Experts of a small language model: width 128.
Below are experts of layer 2 (counted from 0) of a mixture-of-experts language model. Rows are named router (the router's row for the expert), down (a neuron's output weights, with its number) and show model dimensions 0-127. Each number is 128 + 32 x the weight over its row's rms, rounded and kept within 0 to 255. Numbers have three digits each.
Before each expert's rows: a language model's description of what the expert responds to; "raises" lists some tokens whose logits its average output raises strongly, later layers aside. This comes from a sample of Wikipedia text that the model never trained on.

# expert 3
What it handles: Mid-word suffix pieces
raises: " daughter", "ican", "- Died"
router:115099130053175126131129138105165161072109109086159160138182103082193098115122137144136140038139142101155109111141168157130102144083148084149135072191144150185194135115098139115140103093144134191102056142124109127150148093085144108152097140096131101150118169097129085171126178127148159137073117173106127067104160087142131146086113136182075125090143158113163099138095152162185137111138
down0:140175152136183198107162171129100170113116092168142149153096164154105109125124101131128125127160119146113149101163186146150137147117139101115118174113164147099121107159130062128113145090093105172138116084093083121127150148110101130100082135169116149168133171178097180141149120115117144079102136177138066129133095109168112091155141139088090056153178140113035068112099114173188060158069
down1:051080153179148130127070111116079068129136131125126136192141147162097172149179156121127150156139068146142116162116131108147128156100142148138105119177074128108145162154114146128087157114130161107153183104107155056135068122138119094082133099111157133160184137149130067129227129100075136133141087109079142130172119127049185162129141163130106167114177131132123114184146113083125112090103
down2:126156120187140070166139096089179154096151061127069138104086145181096083182111117147150169131135103162163109115162105113159117089086143079119075140115130114184134161055079147129136140187192110135067101111150118106154148123107072147116150173155122184143074149170115136115162124111174153092126100116102078187091177169131128141115117181170119174153112117126096090138130170144151101124137
down3:121111159110142143204115154140156079106146140113109072137133150136167078123185103158104157095108120172139095120152121138058206123139128093160149073140201133122166117124114125154132113121082100116094167190127134077082104166179078132160172122170139132115108194118146166121084129155094098152132116115101116099165144090096120102121141139127138182089121140104048078050195127099146119163141
down4:093147133107171083152142183126120139116164125116104137120132098127092151155139040122077141152157171108117147136148217110118117126116156141107148150044116131116109138156071088133141207110127151193109172170136105130062140111082192152127107111129124152125118159102115124146144133135122119144110104139100206151108175093209174124096089046111151135086123176071130157120082134124118153091142
down5:116134130172025175174117191097133103108138124132078121095110144151067075133144146170096104160115150125141112178153189139140185122171094064159112143099120102100134181159113150131153089110087120135103150124110090147140108154139127124080164114101158104147148099164114111142084085105172143139109071123136095119200167187120099070101135128071143162135102148153158079078172090111131166174144
down6:143119109089186055098091140134083121146102103088147100122136086085111186174125136069142169111057101087134186157100091073183143188113157158119136203155117130162128106183181057172172108124148126184131151122110099146080117151215096133114111142129111103133123078147122127161153120108111106126117152136144134147175152124116105143133074072093116126148126118167141119129089106119143193128156
down7:116159129170112147178113112085164169156109154063135155123169137095135187122156113136118165081126095131097058139125150114088127157158126086099160147060041178178156108070160127084109102161173125089164119141130107127170138136074135080126117133164139138139121121126179146154109064119124117193087139173176153157078107096113127147066080136074143149084086105163166127164130099098151125139143
down8:116121113056109155082150144126131097142111106104047131076156148158096131166112097121130150169206142194164171171112104112157134097103121155158104166101087126089110113085116114179098140131137143093081157169115221125124074158172071133157173143133099157182097116151134147095154197128153167137087116118092171136162120130148141162068132110157105107141117153123161102128153050155106116093116
down9:086130124078049165176129168105116126104102143134121160111195145050129189123115115080147183160104152110120204140106151097141106107184102091079092135148154150095164100150142152127178102107095142167135059141151138169066095149165090107150136119156093183099110160140090152188120127114112090163120124126133098165152099111133155128096130111103102189138195097127126182148099103094101123102162
down10:103113073110124120193100083104139153094203089159110122101127141159133204108206059107120161124095086128060161084152091169107113159156151154144137119124146087140130121084141156098120125081133133125076128159173153180194082130121084160111126151125101126140101144114103099111138151108100165136162124130113148136099159134132113136094097149159155153088148120144120135060200139124194105222106
down11:043123139135123176133137131072131129117125182137196140094128152084158112143154090124095127120152138132173154105212119146168170128067123072118166108179168173137109149138113066115088144123120099145156123097140117144113120157142123082101148108105168126072130136149128146135148135131121147123116133141127135097171057124133122170154194186072110118120104120077173096080115124221074164110056
down12:129153139087185173164103116114121078188125193180165096177081141151157089100106193119130099126114167078129093119194088079093158163112105154151105126158164138132099116119131141122087149160146180147116156072088171151081169095129138090101131113095118177128090157082088093118126170152099123141148133114175143068154106136155088112079103117150060135113169124107062122163102164127131145182105
down13:127122118139148070080113076088173146132164189160127149151139141142159083138108104149139095108131108132077078094142134104129118139138149113129140131097125134118096194083147118179124111151210093134164138102173193117181109181059107160126125091124145082084145182124106131189132141075115140110154180184161101126085083168151099142184101091152126114128133161130155140180139146077093041114122
down14:129118143150153129173097153190154188101132111147107177153110065081157075113081157126145139100169162140142100164121132151142114120109130134127110085131102069111065121103147142134130116112158092159102110106161058110113148119140209128175184090204069167142146127124109185135182129079157164113147100101095150140095150120125146079135073142142163167117105179096197123108104129087145092069097
down15:088175130146166094118135104108122135171136111115149077137112155121108081095140133133123107113153122175111148061185105143145165142111167106136111167135073142126144077120156145129122105118142110093106140105127108106110154125078159089126154157096165155177179158153108100103210107139145164133123087093137121127105192048089150114116178083140079084209050163149101140136161195166110153071178
down16:180191104114115114099136091138178120158117141152143142124196179119077056130146183175131117105155115103143121200084085150151132058116094106076161141138114197116083144093089116133112118106169072117163113098104071095161105152155135104171058161080152144120147103188141137154124136112108111134100103141154101157117158133113123172102150084128136149125099136149096163138110148170141086044088
down17:114152159189142171102203134104129120102107166141116060106081113161178131134089144157130131133123147135077081130100162103136193188062072182132125093175131155130087108139101089112100119160142143075074110079141167119141146155142148118085156066111119075147162075149157143152129164121027094081167110151141164100127147143162081148133146139166120132157165099119101115091126144167139098109134
down18:132134100159130164136082136179138068097133124122127111113200146167110087168147154122131140146159127112101133132093145187125192110119091100119096156145114154076129128121087150140097129132206158095146158130088122129165096091136153152160107135128065176208113114120110081085100094150125065204098102171182156134131149125068156106136195134084116135135137182090150115083147145099076069142166
down19:164139098142068117131132164158080147106102103156110128222138115132076085111119138133156171098089119132076119116083113128095085139084093153149106070128153101083110202123097150119120142069114097163130140131133162126115187126165068108158113140142118145181176113117161171116101172074145162120109094104192166105132183124098109138164082124112195144116100123114153134172193148118195160102162
down20:150141138159103060131120082132143140121111076112109126116136166076123149149159158060122171064168118167133100143119166082089134155094112100142137145099151111193140191139123082176205100144111047139121079133085172156164143124128074148102119158130110176133172174170117127091145128123138145086105143143168061108082083116143126157183110152125152137104109131159113078166143155075148172080154
down21:147130137169178097140170084153062113125117171124158096148072082122110173145104121150093103152111194121112114131138097136184084139149150074149137118108146080064109129113117117114175118169066141177072100165146150071145184118185108157181083143103130147187115101100102121093094105070101130078108129134138108185135126161107126097182170108150183141137145143099152072114133082123175125088103
down22:163135142075136111153139134116095132204107175149104077058141138111140123172139152102129139113146086132207140202112105120127172116109158093097144081090125194161122088168122122144119199145115118121093172145121122106126163168102134085151137128158124035097135113093095202124145136100148084123111113121069132071153121143184166128185128124201097106108114084157170175127125111148111116138150
down23:174078166147181170159139095116128132171121102118134195150089079147194141122170097093163122140062074132114089087147118209161101119157161147168126088126107142090126126076145105118134087137145112163100189044137149154121086109125193152098063160122169126077126118116149114134068132116117067128131159195187110112132151116144142162111110117095095134161133147125135093145148114160103161149096
down24:142094182082197058166122094131130066113179141112133092172146155103133134077133091156134115108112160082138118102192115114089141077175120120126121120124131094160205160089112110190181134131132174130132095066174085110133148151069123147122106087162139137128170109185135172103143114155137137159082180132069126115104134105118075111143161170147099069080126122157130161163100094122143175111155
down25:157119131101113161169074184103091117110155120038172109138168170134147177163139126161188091066116104118170130210135158118149067117177147089183161100196081130136129096142132132099091123150135096150159169067159108165132098085145067103141126168094124127159154067122129106089153139129120193157132092129150142132104115132112083130066131143115108130137098068103109117108127175143135171121124
down26:128122107104121127117049153117170116113135130166090141143138126112076144100114125172106167195186155099104132110065127178165134096124097134163102133120167177124139096066170090163098177152186133067135089109116166074140118202101085117157061149171154111107143075120097113127171083142111086121117228119147098186153160144133134133154140089122166094156104132109155108168118142158143144139125
down27:147070131140128126127121120065085137114061125141149163107160074172114131139145164169158068179156113168120122097103104125132123160119170117087125078148086074104161139121097109119107124132118068174149099174136090107140040163104104147168140143094189097111149095103138099134155093108148162119129146122106157163126172137124116139193185075112167165143169153134169132115168085155163065199080
down28:113136138130139124129107159144106086072144135083134183139032114087156121190148125149142081130069152143140124099101098159127080181167124132130224088096113169145114080164108145099167137169130140174091117116125174175162138049156114125065136152137145129135087135077123146071105194155163125134114171098124120098099115154174110165105086096146119119126153118104139107160089073153107156170103
down29:137152095101068106096173079124206136149163071162103170057157176092155089158102151153124074121143087108139127122150124144162154063163171116136168080081124082128140127116131126108093127133164087098093151088142142167068126133081200081124089182148091104079173158077181162150138190117170116147144135130100082095147141111152098112135103152118146125147114141121110155131118143104171073131105
down30:078102153058127172146119171156142183135110170078115145165097136115169154081130184128113178115105191164103095110110149155090118146160058114117136139136120136142121169121195128142148088141160127173181056147059162146108118101146136078063129152157128092096117207094117104171112143115137109147143154080091172140134073162154168085154110102124094090097139096081112139145155155151150108103145
down31:116138198149114138153101142178100122129109128112121096118159097119182065149126121161128146074066089151144168094078150160151145056130139116133061142150186115169201057129123148098130132184109145130110129168125132110112159096130107097118129120087160098043122182128095071137131057123124129123120091145114141200103148165089140180170107127105093179138127119119135115193099101167113128138088
down32:148130160153098137093148114045124160104116206117082164152104106188114156132103151139111139173156145153121166142133180125087116151129092100106113180119075124128137121044161142107130127084134129132094074192158137188198177162082126101106124157151145190102130128099121139122143085149079095090132144185084172123127183125116060086110105084125168161109102086121170137094124166112125144107137
down33:126128056117079109183130151096144097082087144147069105127198184115068190108082107115125133120150121175132082146151158142176166132055134119097156117103115138146125129158103147173135158121088120135178135158146129101155161134189147076111097116126148090131124151112086056084143119067131161164203116140098107158108093151186154065123159102106101130123136095131143086130142136165184101111164

# expert 26
What it handles: Openings after parentheses, hyphens
raises: "V", "U", "J"
router:120161148179072150145081050177165083127118129154107138175171079115164082162109146090136120153124115170095031133148163127125040136123133139147103074206149130125149118122116120130128107174183153115133103157120090120174039068171123131096102110128126143090115123101084147103147134136141107151144062175136100144155117086129124186094120138157151127136137116128125097137140142163102132204118
down0:057127163186086118140121130138066123081082144164111109127113129163065138137124079161054086147146151120102125107178114113070105171132116136115195084085154093066167153160094134094120114191161114141117111158146173139119114143165104139153149127121097148123121071085146142159142117149093154161142063075181162096136223133135124179148119187110160115134124141131085138159137108092156128095148
down1:162093089128093135097154171139097150105146068087079170120129138101114148137144114128161118101096137171132160104182143176106098071109138140160113117118101103180096098098118136168097096171154100123085178162140137131164104141077045126161190161135106095128195157180133113160157140062136142117105157126145089112146145133135140150131095078112144204077129140191086148155171096062173119106088
down2:103130117106087116114163112102141137123165108152112169157119171105086096105177133148114142116180052130129065131075160149083160105122113141157083141136101161113082112111154161178159119106231100150173092137156147078095130118181160103140125095138126124117070142155156133066172053081174102106179150150106135133149146178090115118099109100091144178157113148144158173133198090156109109105126
down3:115115120102152105071112112146114134124158168102108161143146107104180110095088202157131178134100194079179136144063084113075143118132152141132141127177166144152135173082150154071121138105140103056161131130135148130169168119080169088067121123154121178158165116116120185155127156168131155096148118108092086113032119159114151131197093180139103105113103090072116141140105092128151115160137
down4:122121163118147106112106141143165149189103178074132170085152086117089131114206157085160163115121112120162139108132059141146151155168122148203146126123143147145090117073169166078145108152111187118128153145105011123152162120130105103099148123146139154073124137142153052126111115098150148129165181077131085090104127071112125153076122107137162112108107169157145130108147163176074123139092
down5:152115135127162175188082089138079145059134113127150153136124037101182146128140070157138137103083109107138090157129117137090106125131108180098177133153107146160074192166131139146186123116150138116063148163114083121168104136116090135139141155137154128097123097192179113137090114112151137106124135124121067169154122112181180110097147106092099176182079066203123114091154122157108128143096
down6:118130119118102161179172114189196102120131165105119134123118099055126090148109113109157128111085100092067130142125106101166102164118099141110160152147142129172084115175093113156113088140087106131170108147129106119182086053103155140171088099112157095140067159140140083174127157112135085162131091151097144212174194106128072086139126190151143146153093124141154145167105106178121167146078
down7:143111076123103161110148141125172149179109108132133163118160091092157164154116093125122136185103118155187128095153140106183152168089119118102131142112105147083190073146107086076116086097074113172081107078184115170168103068144081161150119146094111167072084105101097154059143149173132114094126111113150153124155154147137135137126129064151154120094171122151141109185171118185108128194174
down8:119203146076111198132105125099099117147113120154116170156138156142164128109166132169171117190103122113120074111108127129144188092106119090124078161080063097211090063088139122100095091173135108145083108069118123181133217116156128146161167143109131162106157099143067150158126108110102081138109131191125127132151142183116171138149141154122156100128088089105137117121152135067150128119109
down9:130069106174140114162117173106176165155061104187054139153159142106155184131153093153087125097097107135120123131114145187145119138153142125120145126111114172186109126063107150133118126077052128133146149136140131168107154122113074154154091129223135113155131129103103040128096125182093114114117151150144162160105085173141042070142135171112109116107106142170084111122139120132171127158131
down10:101125135122189122130102173139059086135145076159096135151158067153112131157168089133128108103120121097110096067108127127118073145177084160084192134110092152154109160173104095089062113165123154184171131176106138183112097158205096117072154168166160193108111144098158146106116116143129132104118120130155168169133182154135094144139151146083123138120098078173113078099179084133130153128116
down11:176119083117126118109175127211095107092172130160198170122109101114093130098123166123140091179096091126099069096157145121179153133103174124085169123142114170160048159122152096148095129157157097099075088154121121157137131126147154094159139173137113101098114092100111059186140127117117170124111153114135159087181194110151191108152104106150104081083163102150088134165093152128171118125091
down12:084110110055101207166053137161156104156116078084141139149197131188120134120153125139156107048097135108094110143157111092129183101121127141077129132137124107059162139132103113145159142124223117145093061122118127145115140106149087176120180089081139123103095130136093121114169141164174164184148164123094090133139125121117144163081145102099117122180111099105085147148165150148167139162138
down13:148167158120183180138170122139162129109133145134148090171111120170087120063083134075132072167146105122135091083128105149154134103046082162225091094074121105177117124129157128126153166178089171130073172097128113174132121137057170128087150141133166120143157135147109163130148081105133132140110124119144087148162146114114141117090109094160157106191138137064167088134126155103080110093167
down14:138152067105117147143065138077086113177174146091140181119105081086164110186134176103130199135136078132130096135132170118131154100143150067102176110147054102070111148104149114087062157150138118099137137119157155116118092133127135169113156127141143122188137168148125134115148173142136150148130126183143119080141117184115134111115180134155134120128096116084131132055146113155082018156157
down15:194153158130126139071136101118095164117143173052137115121151101168134123216148132154128138145141160121113152168082095119126139119108090134145126130094148136152108080074168121092191146128120074124166162130144166144152122109167132197119064119073218169132113070169107140092046159155119096141165080091168131140064139133144110148101120157123155102129079119130109147075109116165123130105093
down16:127124077123139124165173153166136074151137147131137097105071134184113155109088119120174104052106142139142134140143122162113113164099098139113122020136082103148147096117162111130135115127157164149133037154108164090104153110103177168139153131111148145070093143127096101101194115109161121116096146085125055157148129161104143128165177124088098168073147125151111131122141158204170166175178
down17:127138154083162114087135115177164115143175124167131155162087168099119097177099128157093103136124139129108172152085135129111137109060145132136109173167107105103096109180088161149122151129160141105127056148126170101100165093159126099095124075169133173101095113130138100141126116114138100091134150255097175061152150160109074137167136152136149068126105198085076138138145106123110139173102
down18:129145171073159156102130159170165129150109101132151119100117145128095167104151173149136030117154177147149122160116113136142144120101170113078053142160119118108151129164060141128079091161113097167138069183118161099163158167117130066107093100129133141081137130115178140159160133151132140159086140087085201074098147090103168117104149115162086135093131100147208121172108157115112103073098
down19:141108095172100135125129105127152164129086073108137152127133135117092121167124141128119136149122118209129133161090168107091074127168122098078132068153152200099149124100130132110191142100139137073108107170119109113127100137094116134169024138197127116101024144184136129129116163136149122119135142073198131165120079111117093143117128114124148152127219138122130110137156165164101074175138
down20:051174111116131115149121113121073147103095164060199138155124087099150093172088134114077136119190142166090144079096155145151192124132167128119126146093099181149087158168054156116107156125150083203130096109090150122107128082132140170160098147127099121145110131155111117104129130147150128120186059101119151105128095137104148170192169110117130088204134102101144146134181133106106117178118
down21:176150160213118169172101131151042127109111132130127125085144124154126105165164093159137129129107131164150098207142111127139094112118144075104131122039123170069144130133136130114155147111161163112122141090122112131101080159084170117175101150130127138138128088130099098152120137127107125117179103112196135229087091084109108122077187122137121103175064111167082166105140127090133131174154
down22:149111136163142149107152136092135182118101144143070114111133122094158137108124179163159194180120092141151143160081129088126072070076129170193172126116152167138171123169110135144117142109135163141119157120163139152152070155122127155138124164111042114165180110145136154048048103069078146152124112116118128095169147123114092121095081111092093190111166147147081141090181099110146102118098
down23:136103083161090117168092140102077126101120105050128117114074097160136131117116114187124133117103124097113194082120161103126137151124149118171156138128148128125146139096108146142081081095060149200147105106156141090115160074124102146143096154118104108155101117154209151177103097079126135073185151104129106196164165169136126095143183226138075181128139099138127131151108119169165146129107
down24:071100160137121119117110150157107134079089151133105031143103135129143166117131134159091131106119142110109095133143199116083142195085137162120152112117095087146155114147175133132188100058070140191220117126146141097140167093116175129182140142111157170140127159142088179091198131104108150103132110073072125136079105156148172112134166131117123188115137093169126097094118095137102101114139
down25:105159162091153130169166149153124129171165118133077173108157221106118072106102166104165117150131151124086080130118134133123105117091095140127185174132134134138190140153216129154108126144123115053083155104111170132129138124174081127156151161144106109035133107152087142141118136127104155091065158160108129112095090076131096084152126128132123096170109122079144128185050107092159147120159
down26:176111124179133117206121075132095132105072143123151145148045063111140140113161075050164208164129181084101124123154123152087058114155100148112143089121156111142182137120150161086116139129083130157081170125144121092119145123117094132139127153174131069159129150120117145107120202076128149121191103125118127193124070118141127105121114083122132193156086111145158137141145136158105129160133
down27:116130140149115084136131166070156121099107116203101122072077146108110174101200157175159152095077156125125174189165107120108103142149173086107124162143100159096107133158158107154110130088132127111174146131125113156123138109080119184144102117127113171150121193124133152113104127167132132151023176091117091142099097117155103057151146165138147137143128155075134092104113110152139190073054
down28:082136172076127126114092163114150108104113097155198074136115151084117149131133164077134174106107136091155148098119169147093157110171106126119071141163113115131119187165112149108146151109141135122121118095095161113147156181135146102124187143107115137112144088149113112203151191112112089138075152117124106075041169135146159081111112099141107138110182133104145126161060140165156153044213
down29:088155189140109137054120140118139131133140099111141144145174091131151160106121136175061163100109132165173141167157161069122123148149170156110136224141114094102148168115065092148137111138214103101101152134098204141053122134100083105091136127131125090118194084112195137115110140108124119129126071154110159121181125145078111185130104136145127139056109124145101128111090113093115150155131
down30:093125115112144109163106145126158086154142151148125089120145129096127137114110146161151126100087194094173174106234098099105150110162178135089153107163165130198127166131129114116105122134099068164174098086094093103090116173131131117084090109120120171083179116082109100157141147122106114131112149161105125081029056080145170136168123193104113160105150111097158126165124138138150155153180
down31:164123133127169139122154140138100137165144127095106141140166119155179129145116086058152101126101138159089197097145120114157088138144054130109134150113101096154144093118114071140057147194052143134181137103160150099172126107166148220100081173089104132171120130123114109159023110151135127112137117122119164141178152081108086109180121152165156073128112100108113101124156183128144141103111
down32:110106208167156103128089157106155094139122083144132162105128137074122166154077125141182096096034074090088162135190152178102149113142141100120116085152114104150154158042131125123155070114136088178145119106085141134146134097209137199191120102121116132108182092106133108144125107115173125139130131163113127097112196124129174101127118123126126119126148081117083176145157130165155085138147
down33:136157107113164147130114129083144113111123144138092162111133185096077085169125132108111157140134126128086102066099098166132086156121108109133113122081163103114112148122211185110121177123128155081090207155119165084105090109168196139121103153096156121139078093141142118143134147141105090110100100208167171149131063115134113132135164114076117143158174128148096172164193152182040116109133

# expert 4
What it handles: Capitals and codes
raises: " example", " been", "ered"
router:122100134055175128124117126106165169072107103089161151136179102088190096110118125140126130041148135098158109111141167148124101145081149087151139081200143145182201140105104146106142111090142140182106056161128119131145138085069135114148092146086125111145118158098131079164113180124140162137067126171106125071110170087148144150093114130186074118091142162120160099126092140162176148116144
down0:059108074143139115113132128170182178109090112117122151123125157110095149127133130146091085092124153118122123151148059087138093179114121180166170177084106117161134155151116094083155158155096173224121176061091105154167215066134186149103136135107141111167075132093161078107123140167122164143119170095112117067071113114123137101139133153115145125142139170127153098157111154141120173104134
down1:136079146131112130110134171137111127089103123142102150110144109112152087138153110147165106175116138146149141130200154116116099211117144060188106138101138109144185112118136165163154146125098162030101127073118117128166116140136083124120177140109129144187057112121108043171141143105166123164148147093153124171112075133102073122115049150133072142107140185105179169124135112123079167163133
down2:154161057073138138112201117094166110080108121136160113046119135152132147128132179098109131125109169143117153085101072146151137155149129174124167080103081136129121113096127119139096102145174146102176150142168088178089111084043137057164109158130109125129173129151073159096175117145128080122114123158146140193097111135126142110097112072134118148142172152154094136184183145179171118138165
down3:112083141061049099102054162072122179158163164126140104121141065115129167170088156193119124098145115141133096165163111094115139186172129144212130098149118111154095142151098162177117136082116098144151175184142158136170128160148133067135111081072114100073130120104119126134156082141114144122104121116128144118103143144160133094168118148115173167118150193094151163141100085185099116151129
down4:123123118102158071167161153122111098150194222142194122118158119080119059160101145100131149092110168073122108067112135134114125190130105147113182204128140137159110153151144163114122124081121142125146127136124078078115157132172138084141173108121108175150148157099129100090148143136124152137064148119082204086163093139133126128085148131120106127144160169069069136121095073061141134110137
down5:116198133147156164190133110102098120131101106146117121082059115117094108108133065127117184169187159131103182160183086147190170125129141154137048140175131156167126114077103146109135096140064095132091121109117111106149104144122117170144127083138099163138082115070119143146147164097090103124160093070068195125148142098073126113189127163117095146079144109119157139157121184117131098131139
down6:157102098168171153107135157123165145173098160231143131174057180191141102109109135107121097126107101086130117120148156124172095151147115081064134096164150126121112180136112130090116184121197142137132199079128117126130131145137092171103115146159122057149115111139119181182119121189120085138094166146077109122083096136113153121145092116140176079122115138143109134097117129105165045114160
down7:093132100121197116142128165147157099128152135202192129102160146152148136079107119133094125133095136120132108137157126140124178203114118179026179107099086097174149165113139120083108121177110104121164161129133085100125075146152122123113132071117129076149165123048153123123128191133130148149092173104069083111161111127167118127189105169163096173147122088108101131138082148177159125102155
down8:155144152114176160084071064085124159228114145098123079178133152116083089114164089103112125137109134151139130168132136108071125131145163106101088107105138088138106119161100109159106088089144131122156092127173072136106071118168083174136153111089147178127125167082155196135123147124204128142133079140111098160079135081118165144126183171161099120073128113070120118110126089154105128151175
down9:135115140139152214215107115153098141049144066068143128074122081133134099122163146144139067164109094128132134145123194168135125139142149185117089188161150121147188130122127131136044092123117118077125117131148184111132163137145161107080153135139159129172158147147127177122127114104109113066133075114138123146153154121083116133118115113121130118055117099138135199085117107076102175146089
down10:128132118146142091109109182116155094135114185113101129067101130080085081135112092126143141063125156131109132149144080150091087194118145139091128120089155157158116180129146144101163156158106070143134076100155138157124197149103125154098155127080090106139129141156106150116188087092084132117080123140179128162108140122208162145101137067143135148219084117178181083145133102153120088188131
down11:127160124112103136138169156113142173132129116211154171117144188195172104061134115120100114118134156189098132119081160115144164090121105115123094097111116151113147136085122160100098181106093064169139098056079152106116178122177100089145147101094123109124142197114139165103087077104160117136149102053114132169147146121122165172146079162129190148090117149074117140152097150184112132093148
down12:161142129084112106115179168129081107146103084153132085149111140207062072146103125134108144133106129116108080122119085115143058067119121125107116124172132099153153116131211175128087203138164201101121127141169149112134070126120128185120141089122123168060101150117103095086167125148152160132155120131160129191124122159146114159146091118148114129139172141081088145127161094203148164090090
down13:111121138129074162068112130100125138154121128077112194112121140102132184111117146165128131119145145152159120143109166159144171182181180148139102148096141122092134179113123114144112136142111162122116215139125189058131064118157123112123118074065101134057131076121138128121129160107169145096089124152184128111137115058144204115179112131091161132168110137104133100106049097128148056149159
down14:181118101121092137151082134118181094153146150147140150070135148118155156107139189087150109115074135150166118128076146121130176124142097136083092135178135144076072094130132129074133125155056111152141153107145103117112149145142143175161099126071127160169179135155135108148111189159161148098108184060155114135095193069095080190105113137175153120115144112088104192073107163134118079145094
down15:121155121144091153048089153104139071096126143181152123097154136124082081121137134120184110158164115138104106154169133138131116110111081135138131087104133118161110137105051107127155167085092172123163118198152169136157089118153089163226079155150078100126110148139096097192096101143124127198137123156076123146112125157058117088120170105171114170143102149135137059122160102145140163157098
down16:151093102095138123096095120174139224163130100109128110079144100159116140101149160088106172098157129165087076095103119140128111129135140132142158098129150111147084115109108145136141147060144138154121177081104101176140092142124143101108131143070145177032185098132141172108152151099223147160077124135093091107124122083180122156118132122180174086123124108136121160087170130140195191132139
down17:096154138141093144095153106183083134132157088109154164166197121112118183173078105128123160106141152166111173150093134144159124141101125148087185134105114106128180101097138133116202103095133082085170099086116134078158163156114134080111136079140113173091158166112102070157218099120126117143118097142061178108128144151134133099137163112146078146104090145064089098168123109119072176092114
down18:119106153101193128115128178152073096108117145138185137199157097140135099138114127099143104175084129129136131069124107130136074103162158099098126071119140146168082093158158108162124169147162129137060149130104100089072191094154065178113150141157096133169153147118183098209089119112144133184166141181105154112125097100178147075126138143098104125172131128124147144128137089149130091151046
down19:173104161115129153169110092197219126103115149114097108126127137082120091172155128122206098130079115162161141134096133169108141102127067147141112193116102133103135098138168103154127115159158083157065193131096137183112107182145100162127117079146154113110138140165200114156115139092037097129164120137121080106117110108111190113074158083116120166131119109143159096090098158124123114169111
down20:168089118152088134054148127130107063150095153098080087132147129126108178098098082142187107117146101105139109125187128166134188188083127160176152141097116141135134181150150185119104122138113163151090076133116145116184139144099235114174102142120144128138105084125154064150098120119137118060075089156144103128086089179109097139128096153186168113136151178151095117130111127125116137100098
down21:069098161158124118149182125076136126150114148179157088101093155090127066111192143172123143143106128213149173135127143136107128108163070144144127169091139113113161093092095121152128098143156145166079083113126221131146154163178099088106075155123099088109134120170135092118190126171105086096169135110129154182140101110117176179085100120149158104131075146135148083082085126120124106116083
down22:124146177140106101161131160096138135124126108142047128091092112116135082124177180166102119198103116136107105132078184140103188087129081101167168152110148141115082093122175129142138091121122165159095177098162161116138114153073118106119118152170189127122065142205130134151157106205165142120130084137129130122117160149126119129155030139087126068142110114086098154126109129069131107160085
down23:105116097147127116107176095142122158121091059148097176117135081107188122133160100127143140113106099146086121130071163159163098093116092128207145108112111129143104114134119142146103148121167154094092143134127106079151178145122100189165114098177188101148111115182154128083114131107198144077123109065146135206184129195135064172092087100101179133163093156172103151113132100107134091115100
down24:143090108174128065101134135119089125112123081038119127113114108188135156177139072140154146106146155180143088107138118159115147082146104095174133196167073178094060146098084096114173135123118088136112132112173151171146165119111122114151151168178132117074163148183116128147136113125102190081151139126121073126119129147087146145129140081209091138110145133134093137149142154106110107075203
down25:137129154134140167146156130142138169086125140141111120139176162191120049127161141155119113148155174119145165135150119139123186065148125104139107090157101109100094083114107104134080162103111138128170129134092101111095162128053121117140093201112150089213113135163124135114158124134150119166163159112224112101128155121089126067082088131118063154040151160156133085139121137076132134066131
down26:187154167069110143178154105095128099174133066094154123104121113142127151083123157159123104092084135093145159130138093103133075151168108149089137126124134151151124084110103128105131145170119108178167112124200055122053177114215104155127192134125139103114154123146141060155148168150105155192146129119201086136108103121158110126159136075123163118086096138133107139182145108113055108108135
down27:076167139120132150167138088088137163113157165134151078162114107099101156193123168120129152126188119117104128120123111165108154112099088110166134109086113190143122112124152122072134151166130147151117124134094082167040104159179076108126206113153144190134153092094083100101084095101155145151186125064161139063113138082178136124105185110088101151132107123162090147189176122154149121134121
down28:110102164101120034093134096166185165133124117104123123142140117113200083133121105039124084104133084084112151128094150144103121084164127131163140084159127084227151099143110099118144113116145171118176109088127157106119116142051181085112132136188128149148132133114095146104092100138160145116117158150144147084102160150140165093112103142122132122091176125139199087148129189207122141134147
down29:087176099166070154146109088157106169108146129152093215147135119157096111178091132132090111129168133076139105202070109129096127159133217102084139168110166133081139138150114132109089111134113121082122145179108110161119101130099114180148107122116192131089075154139210095120155124087142101128121142118142093115135087128094140115109179105090115098181138151163143187093138093166101191133130
down30:116143129163126146124184117181077142130208167092064125118143138171092133123122121152071114106117115132101162129157133138113171120102095148095133199137107137061137081169106138106120075126174132132156169108141117187163103141117126083128100159089112124096128145153132143168104132032134172101113106081123110127143223146134156155182105131119071143095203166126155055137132087136105101148108
down31:168110171148174151164099102160175058170188133122099158119117182079115126125174114130156123131130131126125124156146094122122104196095157080141125118173165128192111119184122197083145119113097073164121143110083144150146090116141113134101079070178106126118141168092094093080159158159138103070115184157120118099110065090135115074181125142147124107116171123156096185137127106128124195091126
down32:139125154139124202061160086147137155138104098078159172177175156172130154119142154162108104111122146116072123146113118058134127111104130165118067142147101142131070103098132101084105125097088066127132130235087156137161129188091155187161122135129139138105103107152147135118158151108140129187102114129157153135099103067081177152137167082096156068120118129147082122158126113105157063165112
down33:165093163135105123168110109153089099125108218150146173083160158136124124091144205123173083159150076146115116131122159123111121137099119128134069171113143192150102121123104174125119143153116171078142183155124175147123102114110137086128052122082166093135148132110135198109215164104110094120102135183139091108178165078141097147131079105075121098130134100174081112167155140116116139113085